config.toml
d_shared_expert = 512
router_noise = 0.05
init_std_router = 0.0299
n_head = 12
n_kv_head = 12
vocab_size = 16384
norm_eps = 1e-05
positions = "rope"
attn_scale = 0.125
tie_embeddings = false
lr = 0.00149
grad_clip = 0.5
decay_fraction = 0.76
decay_shape = "linear"
Below are experts of layer 7 (counted from 0) of a mixture-of-experts language model. Rows are named router (the router's row for the expert), down (a neuron's output weights, with its number) and show model dimensions 384-511. Each number is 128 + 32 x the weight over its row's rms, rounded and kept within 0 to 255.
After each expert's rows: "raises" lists some tokens whose logits its average output raises strongly, later layers aside. This comes from a sample of Wikipedia text that the model never trained on.

# expert 15
router [148 142 134 138 139 150 131 155 153 150 127 108  66  77 124 115 152 113 130 106  94 154 190 135 106 141 119 153  99 137 121 166 175 143 123 154 112 101 124 119 106 134 156 150 132 130 133 190 153 195 129  82 169 149 169 154 114  57 127 138 145 116 132 132 164  62 124  99 190 151 155 109 150 138 158 120 137  57  99 108  51 102 148 185 162 135 104 117 146  91 134 141 143  96 147 117 124  58 158 173 106 110 110 171 131 133  94 156 102 149  79 197 104 113 107 132 150  70 170 115 114 216 109 135 142  93 146 107]
down0 [102 136 158 110 155 136 126 220 154  57  92 156 145 184  83 110 130 111 122 148 138 115 139 170  88 128  86 105 194 145 175 100 132 129 120 139 158 142 105  68 146  82  93  97 118 116  82 112 126 160 119  61  87 108 143 103 182  76 122  79 130  73 124 112 154  94 104 141 120 117 127  98 133 126 119 126 152 196 150 169 129 181 126 122  59 158 146 110 143 106  85 141 102 121 148 155 150 158 130  77  66 160 181  59 127 111 115  99  71 122 135 167 122 108  62  93 120 121 127 108 122 105 153 146 100 101 170 143]
down1 [ 68 129  94 155 117 125 156 135 125 146 132  76 180 118 144 118 207 211 167 145 121  95 167 124 135 133 137  51 168 144 123 118 115 207 103 147  96 166 119 140  99 226 103 113 106  97 110 148 126 137 180 179 110  84  50  74 131 131  75 219 101 144 130 128 154 151 133 107 120 109 144 134 113 179 111 108 149 130 156  97 156 144 141 156 139 145 125 162  85 103  70 111 156 147 154 110 134 146 197 178 122 112 130  99 134 116 163 138 134  94 109 124 142 114 130 145 152 189   0 143 106 127 133 113 102 124 107 152]
down2 [132 159  73  98 171 135 146 160 121 122 156 129 175 136  68 108 153 158 158 116 117  63  89 163  69 140 162  82 144 143 168 121 111 119 134 167 203 154 145 169 120 176 142 139 136 146  97 121 156  86 160  90 101 130 153  73 177 164 122 142 119 112 124 169 104 100 148  93 123 100 101  96 109 116 154 108 153 159 106 131 158 188 118 115  83 144  84 110 141 149 129 150 105 150  80  93 119 131 155 101  92 182  93 151 114 195 156  94 141 129  88 164 133 114 113  95 138 153  83 150 149 175 135 114 177 106 176 116]
down3 [135 107 126  84 112 101 196 136 107 163 129 174 179 125 142 185 177 149 108 136 140 147 119 129 150 134 143 144 107  95 152 137 130 146 127 177 116 110 133  76  96  93  91 115 104 132 100 113 180 101 141 122 144 153 126 125 141 122 127 190 132 171 173 121 110 131 114 185 122 118 151 110 115 122 196  75  87 137 145 108  55  69  93 123 136 141 113 109 165 137 169 173 201  99 133 136 103  99 110 159  83 103 199 170 105 148  75 153 152 251 141 123  74 150  95 138  80 105 115 149 101  92 126 184  84 179 115  62]
down4 [ 88 120 154 123 158  77  97 157 130 160 136  70  91  54 148  86 122  84 157 137 192 155 140 101 135 158 120 168 106 148  83 153  97 130 172 101 145 140 110 159 177 178  85 115 105 127 137  98 120 176 117 113 154 122 125 150 122 160 128 150 122 160  78  88 130 107 175  90  98  87 118 106 142 172 131 119 126  95 131 153 133 145 156 166  49  89 137 134 110 150 153 101  61  91  86 116 112 155 105 137 101 123 115 147 153 167 114 130 141 181 103 141 157 158  92 140 195 122 105 160 162 125 113 117 128 130 107 100]
down5 [167 120 101 109 162 120  94 140 111 137 103 121 142 121  68 167 160 127 144 169 139 119 150 106  76 105 132 141 148 194 126 122 116 117 120 137 154 155 100 103  87 107 100 148 110 176 149 133 133 148 106 172 176  79 150 137  87 143  86 115 141 141 138 107 183  74 144 146  99 163 124 158 189 190 120  46  99 185 123 147 149 155 144  77 105 137 109 148 122 190 186 149 170 130 170 174  99 111 130 124  63  88 119 188 145  98  69  95 136 152 129  54 153 136  97 141 111  52 145 122  88 122 136 104 156 157 148 101]
down6 [132 126 137 127  88 130 153  87  84 149  51 102 109 120  99 114 132  62 125 102 177  84  77 111 121 117 121 120 140 138 155 136 108  96 130 130  94 123 155 132 125 107 138 117 150  99 146 118 211  99  71  99 131  87 130  87 144  99 140 132 166 178 134 129 142  86 118 166 181 106 126  50 141 125 162  92 142 202 158  83 135 134 114  87 140 130 113  96 158  55 163  97  46 127 115 125 107 157 129 163 126 156 147 111 144 158 149  95  70 171 116 155 122 125 151 116  93 130 114 122 119 130 173  79 211 151 157 115]
down7 [124 112 112 111 140 132  69 125 114 136 140  99 141 122 108 146 142 144 144 106 152 110 137  79 206  89 193 150 167 155 176 115 163  79 192 126 154 145 157 130 146  71 182 107 162  77 125 155 129 158 123 175 170 160 148 123 168  95 113 151 149 113 119 166 126 136 186 123 154 112 140  86 145  90  92 130 149 141  95  81 120  95  97  98 110 174 138 137 128  23  94 128  80 108 114 149 134  99 138  95 200 124 208 110  87 132 148 190 171  87 209 126  57 139 183 129 112 159 133  95 117 132 102  54 139 122 155  81]
raises: "—", " and", "/", ",", " /", "^{"

# expert 26
router [148 104 111 192 177 114 191 174 156 175  53 143 141  71  90 135 127 118  92 137 147 140 100 107  98 133 206 128  81 108 121 140 117 158 117 147  77 127  91 137 137 134 127 214 128  89 127  83 158 159 145 187 206  61 208 143 151 146 131 150 128 143 117 124 206 141 119 111 149 175 141 211 123 139 124 105 131 150 116 142 135  60 173  71  82 117 120 156 122 115 107 122  66 142 143  94 117 115 155  92 151  85  90 118 160 111 121  74 120 170 141 152 133 133 124 153  89 125 131 110 125 107 125 190  95 155  86 115]
down0 [ 79 132 152 100 120 115 101 144 116 101  89 145 166 127 150 128 161 132 107 175  91 117  90 125 188 127 134 130 152 132 149 160  76  81 175 152  83  69 110 139 105 145 145  77 112 119 128  98  87 164 113 157 127 120 156 179 160 119 153 157  96  84 108 101  68 112 125 119 105  81 114 175 156 141 147 123 141 117  82 164 131 143 154 124  76  26  96 120 149  84  89 133  91 130  89 132 117 114 151 147  85 127 187  81 123 167 145 102 114 128 161 162 120 116 129 167 139 124 161 142 119 148  62 129 121 139 153 188]
down1 [151 102 216 134 182 101 109 147 102 140 164 143 138 153 136 195 101 167 133 137 105 120  84 147  98 124 111 122  79 129 111 180  77 100  99  91 142  80 121 169 129 100 106 145 179 167 122 126 114 149  67 158 115 179 186 110 151 162 104 120 100 169 130 155  81 125 143 126 127 119 107 107 120 139 111 139 123 117  89 132 118 162 135  99  98 110 118 121 192 110 139 169  98 159 153 101 157 141 110 169 140 153 159 173 114 218 148 137 105 133 154 165 167 105 131  63 192  57 135 115 139 183  99 140 150 139 204  47]
down2 [ 96 141 100 123 163  88 101 107  75 180  95 126  98 134 188 108 132 125 135 147 144 117 161 135 104  37 138 140 125 106 167 160 100 127  74  82 125 121  71  90 109 151 164 170 116 134  96 177 161 154 111 129  99 169 113  99 152 135 150  91 148 160 163 126 167 148 115 127 111 153  98 113 117 122  83 108 150 118 124 117 176 129  92 153 119 120 118 115 124 135 178 148 138 123 115 122 114 120 155  67 119 103 138 167 139 169 129 120 107  78 179 133 107 148 132  99  92 125 116 146 138  75 140  80 132 130 120 122]
down3 [137  98 144  50 143  87 145 104 107 153 168 111 149 129 105 134 122 193  91 121  79 103 108 111 109 101 102 124 122 141 114 110 161 108 138 145 122 158  81 140  71 180 179 159 137 127 117  81 136 133 112  83 125 123 163 121 124 143 184 120  72 144 135  68 111 125  91 127 138 151  93  85 153 127 134 125 153 116 137  79  50 119 150 104 174 146 145 151 106 119 193 155 145 114 107  91  83 101  99 108 161 117  88 120 162 176 159 143  81 122 143 183 131 147 144 153 101  98 171  67 127 129  61 145  97  89 115  73]
down4 [100 136 144 170 102 206  82 183  89 101 138 121 166  91 130 130 122  93 150 131 121  91 103 121 169 132 124 126 171  80 143  49 160 196 127 139 115 119 162 134 113 159 161 192 157 148 126 109 100 122 194 120 111 124 188 169 124  83 127 177 153 134 131 113  95 148 154 210 106 105 164 165  85 141 166 136 120 147 121 144 160 188  82 163 134 196 142 181 128 125 118 134 145 123 149 146 172 176 117 200 113 177 169 125 146 123  80 151 146 106 173 170 119 128 139 119 164 171 123 124 115 190 126 127 123 157  69 148]
down5 [ 91  91 176  99 181 151  67 197 139 178 136 102  65 102 107 115 149 165  90 102 115 150 100 128 134 167 152 139  90 147  97 134 166  57 129  94 165 106 132  95  71 127 151 125 169 191 148  89 107 139  94 121 166 160 186 157  85 122 145 178 128 139  88  76 135 137 143 152 121  85 172 105 147  95 165 132 114 137 186 121 174 171 141  63 125 108  83 111 101 102 168 167  93 155 123 126 114 164 107 186 119  98 144 141 168  96 156  67  95 133 145 110 105  82 121 194 112 122 133 120 118 155 126 119 109 142  96  98]
down6 [110  97 129 112 174 178 157 158  92 144 145 124 101 134 102 141  99 139  98 178 141  88 173 129 127 136 123 191  87 107 129 156  79 125 119  85  64 154 113  90  73  67 148  79  90 129 110 122 177 130 158 132 138 119 112 204 137 167 138 117  96 167 105 157 129 133 123  57 171 135 114 108 190 165 145 172 148 127 119  70  87 121 212  92 108  65 103 132 189 130 157 186 190 164  94 105 116  75  71 145 193 124 132 133 126 122 154 124 109 103  77 145 123 116 158 188  87  90 138 170 145 106  94 103 122 103  84 122]
down7 [111 153 125 124 134  91 132  99 127  78 116  90  83 104 145 157 116 113  92 185 109 136 123  91 151 173 125 123 136 143 134 132 165  99 121 121  99 143 106 125 148 111 147 179 137  71 154 143 131 107 129 145 132 170 168 172 107 105 132 125 140 149 103 120 133 180 151 118 212 133 149 127 135 102 128 150  88 146  94  99 156 176 117  79 101  65 139 136 185  88 131 146 125 112  68 106 142 135 153 145 160 108 146 123 152 148 105 161 141  66 108 154  93 163 119  81 129 128 202  85 128 131 125 149 138 134 138 113]
raises: " and", "k", " &", " II", " III", "-S"

# expert 61
router [168 137 115 100 119 152 178 114 147 123 191 129 126 103 125 133 115  87 136 102 114 153 116 164  72  78  44 138 151 140 127 127  61 100 111 181  68  77  71 122 173 145 153 157  83 161 150 108 123 126 161 145 149 137 151 150 142  91 164 188 109 103 108 122 104 161 111 150  68 162 139 117 135 148 169 149 134 111 132 181 177  65  99 127 147  85  70  93  98 101 112 150 160  99  69 142 150  92 115  62  88 124 122 124 118  66 107 112 108 169 129 121 118 128 167 150  91  88 167 131 122 118 126 224 127 124 109  95]
down0 [132 131 131 135 134 140  91 107 160 121 142 146 143  82 121 156  79  79 181 112  87  84 159 118 153 123 139 132 146 150 168  74 108 151 100 105 158 170 110 134 111 143  81 137 110 164  95 144 116 128 137 126  95 144 147  42 119 154 145 134 172 110 150 129 145  66 106 139 131 181 155  76 128 101 115 140 110 133  53 138 106 153 140 100  93 117 174 113 126 187 154 108  80  95 152 120 132  79 198 151 159 123 117 115 121 113 113 135 124 159 143 177  83 178  98 116 141  99 163 144  57 141 143  96 110 109 128  94]
down1 [ 87 129  95 135 125 145 131 138 124 135  99 224 111 116 175 166 148 126 115 183 133 141 100  78 180 150 178 159 169  96 217 112 123 133 132 116 148  56 150  97  71 144 100 104 130 110  92 142 134 120 116 104 167 114 160 148 102 121 156  65  98 118 136 154 129 101 177 122 115 166 189  56 140 118 152  93 122 124 145  68  74  91 172 174  87 131 184 183 175 146  83 131 165 167  88 198 144 103 133  65  68 123  85 115 143 151 144  61  85  74 191 151 188 141 113 111 164  62 172 143  36 159 172  65 109  80 159 136]
down2 [124 117 107 138 126 107 136  95  99 139 131  93 127 143 142 175  77  72  67 131 141 123  94 165 111 125 135 153  29  74 124 129 128 136 162 150 114 116  75 171 143 106 108  80 121 133 124  63 144 128 126  75 183 137 175 100 195 136  80 206 107  89  51  92 160 143  73 146  96 101 129 126 116 115 158 146 100  77 186 148 129 108  78 149 197 132 176 124 122  77 133 158 162 177 138 133 120  88 182 174 140 129 172 132  70 161  81 102  81 176  30 140 134 203 153 118 128 190 163  96 176 147 160 139 163 110 170 138]
down3 [149 130 111 171 130 101 159 103 108 156  95 133 207  68 180 118 105 165  93 139 174 154 161 159 118  65 104 129  87 159 119 161 122  93 122 170 128 167 175 144 147 118 155 145 136  50  97 153 155 149 110 106 122 119 152 168  60 131 146 131 104 136  61 139 131  52 139 110 141 116  72 135 144 213 167  98  58 115 140 152 115 119 109  80 117 112 146 179 119 126 120 103 169 157 140 126 135  95 155 108 153 136 133 165  94 142 104 131 145 119  77 113 141 114 104 151 106 125 181  82 205 112  72 145 113 145 142  90]
down4 [174  74 155  72 125 158  98  85 208 149 106 126 178 126 139   8 175 178 180  61 140 144 166 136 143  95  97 151 130 140 179 157 156 146  83  76 133 146 161  80 106 181 133 165  56  93 131 166  93 135  94 148  81 154 183 111 110 126 125 114 122 134 185 126 114 159 152 149  79 168 186  95 113 106 157 139 156 173 173 107 138 170 174 193 121 143 100  89  84 144  84 147 127 115 129 112 164 122 145 114 171 157 150  82  99 194 168 178 130  83 137 113 144 104 124 160 121 134 105 130 131  82 155 102  79 115 191 193]
down5 [176 159 197 150 127 125 165 122 143 135 127  77 102 128  90 118  69 114 111 130 144 156 124 150 139 146  87  93 140 128  89  63 177  90 151 100 100 124 143 145 173 166 110 168 158 104 136 194 161  93 197 167 111 120 103  95 107 134 119 161 111 100 128 137 202  85 135 131 129 100 118 100 163 171 130  81 105 121  52 131 111 128 119 130 142 153 115 130  87 149 174 147 170  98 153 131 179 114 150 126 115 104 137 187 145 143 199  51 127 166 101  98 132 147 127 139 141 104 181 137  69 129  74 117 109 106 149  75]
down6 [101 107 124 146 131 113 117 109 126  77 121 131 130 142 106 121 147 121  86 100 184  81 176  93  66  67  87 132 104  78 184 170  85 147 171 144 117 114 121 110 115 109 180 108 106  95 109  93 117 125 146 147 159 121  73 149 163 150  78  90 118 196 163 146  69 146  72 170 141 166 141 173 166  84 162 137 140 142 152  86 159 143 111 108 123  71  95 131 123  84 145 140 171 157 122 147 121 123 140 105 121  71 110 132 134  65 179 129 148 121 151  94  97 193 111  78 121 139  54 163 122  94 160 159  72 141  70 102]
down7 [103 158 108 167 105 132 114 101 116 118  97 125 131 210  77 132  97 126 132 109 107  83 148 161 151 161  76 147 105  86 103 114  74 160 120 176 136 137 158 121 188 164 156 146 122 153 157 137 157 125 114 119 110 111 178 152 138 102 127 121 193  87 127 112 119  89 139 147 129 105 120  75 111 115 116 155 157 126  80 142 105 149 137 115 151  91 111 169 122 135 185 114 142 140 167 153 155  93 130 153 118  48 100 111 126  68 133 119  90 103 125 214 190 152 128 157 103 152 177 141 105 184 104 136  97  78 150 152]
raises: "|", "===", "The", "According", "General", "There"

# expert 39
router [ 78 113 113 177 168 134 133  55 110 144  95 172 119 116  85 122 122 132  87 120 103 138 162 131 120 132 115 155 125 128 184  59  97  91  72 173  87 147 132 146 117  85  77 160 151 117 117  73 153 170 139 131 101 123 119  34 144 127 140 101 136 159 121 138 145 155 112 173  88 203 165  90 128 105 155 111  90 103 118 141 147 129 203 133 123 159 117 126 112 125 125  74 119 136 141  80 101  56 123 105 151  72 117 163  99  85  97 160 123 142 170 154 120 162 156 112 151 131 132  98 136 109 150  96 131  85 171  89]
down0 [108 158 165  90 178  91 139  83 104 142 107 157 169 131 157 148 152 113 144 171 161 117  73  85 140 110 177 142 112 140 143 103  84 106  98 110 149  87 102 160 135 106  97 108 135  35  97 104  92 114  65 189 138 133  96 127  72  82 149 173 123  96 159  92 134 138 151 113 161 132 178 156 160 127  97  90  77  86 113 116 102 106 149 139 102 112 167 164 149 131 134 143 177 149 141 115 149  85 126 108 140  67 160  58 140 168 106  84 107 163 109 130 126 128  70 162 121 127 140 102 112 135 135 158 191 102 168  83]
down1 [156  92 102 146 134 174 158  88 136 162 145 139 120 115 117  86 131 111 134 136 228 128 147 107  63  89 106 136  64 150  97 161 111 174 129 194 122 129 121 133 125 156 169 126 137 164 147 105 133  80 171  92 119 144 122 146 119 155 142 145 116 186 150 115  99  56 148 137  92 136 151 129 102 118  76 117 102 142 127 194 175 135 159  98 136 142 131 106  94 158 113 143 118 153 186  90 134  84 191 178  95 134 157 179 114  96 146  72 154 155 114  99 115  69 120 137  85 127 103 124  87 123  96 127 133 167 117  98]
down2 [130 102  86 186 130 172  83 191 141 151 110 162 116 114  74 118  95 137 163 135 161  42  86 127 124  76 152 155 129 151 127 150 119 146  99 113 142 111  72 159 194 117 160 140 132 127 143 139 133  90 111  50 118 146 166 132 110 136 139  57 172 100 150 203 137 136  93 150 149 140 127 121 102 218 142 122 158 163 159 101 143 129 117 103 124  84 114  82 170 107  90 183 169 126 141 157 109  82 105  98  84 142 154 103 124 155 140 191 132  94 123 116 129 195 151 131 129 132 157 136  27  99 100 180 102 109 141 124]
down3 [170  87 120 130 108 110 183 181 160 148 154 122 129 149 111 179 129 111 124  50 116 139 100  91 154  83  92 154 159 144  35 178  81 117 109 136  91 104  84 124 111 195 149 141 106  82  70 105 137 100 111 135 138 146 113 107 171 137 143 119 132 164 131  96 136 161 132 146 100 174 143 147  63 170 114 151 153 157  76 120 164 145 129  92 114 151 136 121 166 133  97  97  91 116 127 158 141  89 141 138 169 151 151 116  88 106 119 135 135 141 108 117 119 192 115 121 120 181 166 108 136 138 124  94 124 177 150 142]
down4 [188 147  86 120 160 110 123 144 107 122  90 137 131 115 126 129 124  97 128 160 156 174  85 138 167 155 155 101 131 128  77 116  82 175 126 118 106 141 117 155 112 162 125 144 145 107  86  77 172 154 154  89 106 125 178 133 119  81 129 124 166 182 182  47 147 104 179 168 149 104 104  99 175 161 142 165 148 163 138 106 112 117 136 128 130 164 164 113 141 146 153  81 159  95 106 131  87 202 133 163 106 172 142 178 203 110 161  66 110 135 159 129 175 118 146 145 147 132 225 116  99 151 132 105  44 177  91 182]
down5 [163 152 188 128 138 161  79  93 165 166 122 110  39 157 170 125 191 113 105 189 110 100 107 109 105 133 175  41  92 126 157 136 133 138 132 119 134 156 103  81  88 130  76  83 137 172 147 172 153 112 151 119 142 124 167 130 109 119 138 146 150  64 105 122 133 178  93 101 187 189 113 107 156 167 134 120 136 171  86 100  91 124 113  63 153  96 102 106 128 156  89 148 127 125 131 145 133 141 138 106 129 148 135 105 137 132  82 153 124 171 117 120 170 120  96 146 102 100 112 122 113 145  76 122 152 103 107 152]
down6 [132  61 167 132 124  69 158 157 129  97 182  84 144  90  93 113 211 128 140 119 182 201 104 150 115 166 111 130 105  92 122 160 148  95 111 107 122 113  87 112 167 143 210 153 113 159 103 160  77  75 119 133 141 146 100  84 159 120 120  64 160 148  99 140  73 123 110 179 117 156 105 167 121 116 102  77  97 124 160 140 148 159 131  92 135 141 179 151 124  60 148 106  88 172 152 140 116 101 195  85 122 128  87 156 107  76 140 145 142 125 138 146 109 129 159 171 130 154 143 127 161 113 144 153 142  98 126 101]
down7 [154  76 152 107 155 158 139 159 184 168 155 101 109 102 110  92  70  86 135 152 162  61 127  88 116 168 154 146 112 139 111 140 128 109 110 133 113  70  94 138 112 143 130 160 119  99 114 128 167 184 163 112 104 163  91 158  96  70 148 138 108 147  87  54  68 118  93 166  71 163 136 132  75 105  73 143  86 124 163 109  85 161 144 105 134 173 132 155 164 113 135 107 128  89 136 107 126 183 152 149 145 128 210 123 153 112 107 128 119 149 107 141 133  76 160 226 104 143 184 121 161 122 108 152 118 173 101 188]
raises: "ese", "'s", "ite", "ian"

# expert 14
router [130 102 112 146  97  93 128  77  80 120  80 156 178 117 128  57  95 119 187 100 150  38 153 145  89 134 132  84 100 113  84 179 115 131 162 160  38 106 143 106  70  88 159 101 167 117 136 162 118 117 113 140 165 177 118  81 120 128 132 132 202 141 156 164 131 130 113 129 146 117 139 101  74 175 106 110 146 131 163 113 116 148 123 133 103 162 153 148 105 150 127 131 196 105 149 150 139 161 181  91 166 127 146 128 101 103 138 115 175  99 143 113 108 141 157  88 135 102 132 171 128  89 101 141 171 120  98 175]
down0 [127 144  98 196 153  97 116 194 211 105 182 121  95 152  90 136  86 159 121 166  92  91 167 135  65 170 168 182 108 126 137  93  86 120 120 149 161 162 121 159 159 103 120 148 148 112 149 180  69 197  98 120  80  94 118 185 157 145  91 140 107 117 104  98  96 146 154 126 112 114  96 137 116 150 114 155 142  99 151 127 127 131 184 114 151 158 121  93 117 172 104 147 144 202 127 203 129 153 147 142  47 122 168 129  95  93 147 126 151 145 147 173 102 130 197  81 197 110 124 129 123 168 108 131 153 125 103 112]
down1 [ 94 109 163 107 161 173 116 131  88  88 141 139 134 107 116 137  98 149 189 162  72 156  97  94  66 121 214 153 188  79 101 174 149  79 129 146  77 152 103 129  91 182 194  78  66  95  92 139  91  91  55  70 137 152 122  93 133 173 131 109  71 114 130 165 117 128 102 130 199 179 118  29 164 131 117 162 190 107 117 138 115 146 176 131 121 105 165 113 135  94 113  76  93 133 111 122 126 118 133 199 117 141 120 149  99  82  56 111 145 110 107 166 140 173 163 104  89  76 144 147 155  73 151 166 177 114  91 103]
down2 [183 124 159 132 133 147 139 141 135 147 114  86 159 146 109 128  88 129 131 151  85 112  88 126 124 152 174 126  67 117 116 112 148 153 110 110 109 121  95 130 111 109 162 138  56  62 173  86 121 130 171  61 161 119 185  98 138  74  98 106 158 126  89 127 180 107 140 128 155 135 133 128 164 196 133 116 130 146 160  79 144 118  88 120 143 107 150  55 119  87 129 118 162 104 162 132 119 162  85 120 136 112  92 121 213 113 104 213 108 129 124 111  61 157 128 150 127 111 167 134 134  80 130 108 202  65 103 110]
down3 [120  96  88 168 139 117 122 114 175 103  53  74 138 147 133 124 159 149  69  82 199 165 120 103 140  91 146  97 145 145  87 154 106  76 109 166 139 161 160  91 129 131  79 164 105  84 153 121 156 152  63 152 100 157 159 162 105 172 125 146 139 176 134 117 105  86  93 134 164  66 114 168  97 192 112 165 144  83 130 145 124 105 139 109 130 130  90 151 172  90  85  85 182 177 170 179  95 151 121 122 125 103  55  88 188 152 134  94 141 108 125 148  99 141 146 104 108 197  97 129 109 139 101  85 112 146 149 129]
down4 [116 108  63  85  87 154 131 106 154 153 147 185 162 187  84 137 138 108 100 110 111 183 152 190 109 131  85 153 146 150 143 147 118 172 118 129 105 222 134 157  66 116 160 140  68 103 137  95 177 138 165  81 186  97 110 110  89 119  99 100 172  84  97 169 126  94 164 149 102  84 156  63 116 153 104 108 142 163 171  86 126 169 140  77 154 123 157 117 159 158 127 133 107 134 155 180 129  85 132 127 170 186  82  95 151  78 159 114 132 137 141 136 148 166  68 125 135  60 111 128  83 122 153 129 198  68 103 127]
down5 [ 51 113 112 125 114 153 102  62 143 122 124  82 169 179 145 212  83 140 161 128 109 131 101 173 140 122  94 137  97 104  83 134  94 119 133  98 206 136 162  84 117 135 136 153 145  84 154 149 130 105 107 104  69 157  66 128 143  99 185 119 108 136 114 197 153 152 131 113 179 108  88 149  89 109 102 151 104 103 146  90 146 193  85 110 128 144 127 201 117 137  98 104 161 111  61 128 152 116 131 141  90 115 144 131 190 109 100  85  61 191 121 110 138 100  87 148 108 149  27 144 170 155 143 147 117 143  80 140]
down6 [135 133 114 226  68 153 141 138 126 188 119 153 117 122 152  86 165 141 124 111  86 152 176  93 122 150 147 119  71 171 217 162 115 141 143 104 137 137 112 108 109 115 106 186 115 155 174 118 116 120 173 136 137  74 122 156 130  68 142 144 129 125 101 142 104 173 124 104 112 150 143 152 149 183 160  77 128 127  91 125 167 151 185 131 101 145 169 125 127 185  97 152 161  59 124  78 130  77 182 171 157  90 104  66 139 151 168 145 106 132 108 136 123 147  51 121 145 152 117 128 127  90 125 162 133  77 129 166]
down7 [ 89 146 151 138 122 142 166  56 140 161  92 133 127  93 144  86 176  69 131  84 121 149 111 106 143  86 128 129 109 118 114 158 114 148  64 150 132 112  97 120 113  84  97 116 148 122 232 113 107 166 134 110 121 126 120 153 112 143 134  92 121  88  98  96 134 135 166 169 109 115 121  92 109 130 137 123  95 170 104 136  91 121 115 117  88 137 135 148 100  90 125  88 138 134  80 127 138 137 133 160 122 133  96 153  58 128 169 124 114  93  76 129 158 195 107  96 110 146  96 135  63 151  99 126 134 137 166 118]
raises: ".", "m", ",", "h", "e"

# expert 57
router [110  97 112 133 188 179 182 150 100 151 113  84 146  84 107 101 111 139 145 187 121 135 176 178  80  90 140 157 146 129 144 165 160  96 121 104  76 108 146  93  98 153 140 182  76 130 126 161 155 170 131  59  83 173 255 154 133 102 109 144 105 192 112 101 148 129 117 165  96 221 120  79 112 136 151 133  95 118 112 150  90 142  91 169 109  98 169 136 127 138 141 124 128 121 149 134  75 108 128 194 139  97 119 122 115  58 109  58  96 123 159 166 142 208 100 105 107 135 121  83 152 162 170 148 134 140 140 175]
down0 [ 76 129 138  73 115 126 137 148 144 160  96 133 169 135 119 124 129 113  81 165  70 107  90 162 150 141 145 152 125 162 122 144 114 188 160 149 110 157 136 151 121 167 132 102 105  68 120 177 131 133  81  96 164  94 119  88  85 131 127  30 134 132 155  66  93 170  85 118 124 155 141 121 174 102 163  60 130  97 187 109 145 201 154 123 109 126  94  91 111 128 112 197  91 122 151 169 108 136  63 138 157 187 141  46 100 106 161 112  97  52 149 125 136 116  98  41 105 112  86 159 117 138  55  78 128 117 138 129]
down1 [ 93 134 100 136 105 106  53  74 187 156 132 117  97 120 180 103 115  93 111 205  77  96 128 180 107 109 113 125 117 123 135 132 187 123 120  53 143  99 163  87 109 125 130  82 110 141 129 132 123 105 181 123 127 160 172 192 108 198 113 183 108  78  79 163 148 144  97 159 180 145 110 102 140 151 177 159 165 107 165 122  73 162 129  70 138  83 131 141 101 105  92 129  96  73 106  93 155 152 137 160 160 144 125 169 130 104 151 106 164 169 151 162 150 115 172 163 116  79 165 202 165 110  98 164 152 151 102 130]
down2 [118 129 123 149 123 139 110 102 124 125 129 135 148 159 120 134 163 132 105  99 122 153  97  31 202 114 141  86 104 117 109 159 134 179  98 173 155 165 103 182  83 183 116 130  78 120 119 121 127 111  53 135  78 148 154  80 133 123 101 135 109 113 153 202 237 139  98 143 158 136 159 167 134 153 137 161 172 125 151 173 122 154  63  90  78 104 167 149 101 114  92 111 147 126 123 159 111  60 144 161 136 108 132 171  79 102 150 154 109 149 109 123 100  96 100 102 121 151 171 148 165 177 183  82 107 113  92 124]
down3 [127  88 170 116 157  93 133 133 134 178 106  93 165  85 136 110 117 195  54 180  79  86 136 119 119 132 114 167 139  81 157  79 171 137  97 185 111 136  64 209 154 173 109 148  95 158 147  69 137 124  96 160  69 163 107 140 113 129  81 134 114 167  99 101 137 171 102  90 143 135 144 112 126 103  84 129 126  76 147 157 131 146 128  77 106 108 170  98 128  97 172 155 113 158 157 119 115  87 144 128 163 160 112 150 133 143 157 145 126 107 104  81 152 154 128 165 166 154 140 134  61 151 118 123 136  95 136  55]
down4 [104 120 112 110 156 148 122 117 103 123 112  82 158  99 157 175 136 102 123 126 107 131 165 118  82 120 125 184  78 110 123 152 147  88 108  60 112 168  88 127 141 134 117 145 151 139 117 128 145 127 113 169  87  79 148 114  94 146 125  75 109  99 186  94 163 137 122  92 152 111 154 104 155 130 111 121 195 107 114 134 135 155 144  46 119 119 170 134 134 138 119 125 125 126 114 149 129 120 114 146 128 118 116 163 239 140 142 131 177 100  46 118  47 157  74 170 176 139  33 178  66 118 128 132 104 195 172 155]
down5 [ 84  88  89 157 144 102 147 138  70 171 132 112 142 118 142 140 119 158 129 159  83  75 137 172 107 106 116  83 124  79 146 130 225 126 180 124 106 163  81 155 107 120  83 118 124  95 119 146 174 137 122 111 144 127 118  94  86 160  98 193 179 165 131 134 183 139 102 117 128 170 108 109 141  82 106  95 134 108 141  84 109 110 114  94 122  78 140 178  75 114  76 125 110 219  40 127 193 142 166  78 172 140 161  67 126 132 129  94 146  60  70 212 105 144 150 119 123  96 147 156  98 115 109 108 154 102 166  99]
down6 [101  99 116 101 125 157 131 171 161 148  83 125 143 169 105 115 102 151 165  69 145 115  70 181 149 105 159 117 125 152 108 164 158 152 143 139  90 168 145 130 186 166 129 165 140 151 133 129 159 105  88 108 142 110 158 155  90  75 118 162 112 136  98 139 127 136  76 161 143 187 168  70 175 141 141 152 179 105 143 189 138  93 144 142 105 157 101 134 136 141 147 158 195  98 140 163 145  89 114 157 137  47 148 160 127 173 136 121 166  82 153 122 151 152 111 138  77 159  84 113  99 144  98 163 136  99 120 137]
down7 [160  83  29 109 134 165 150 149 117 114 129 119 163 156 113 106 142 125 124 165 164 111 137 116 124 136  94 138 139 103  94 100 136  85 133 101 105 161 176  87 113 121 127 123 112 104  89 129 203  99  64 101  99 167 145 186 112  80  90  85  79 107  71 171 101 153 101 158 133 116 138 112 132 117 188  83 101 119 113 142 173 155 160 143  89 107 148 194  87 125 143 125 102 161 157 160 197 110 199 120  94 178  94 106  51 100 163 179 131 117 155 188 136 162 181  97 101 128 149 115 115  69 111  84 104 187 121 151]
raises: " &", " and", "'s"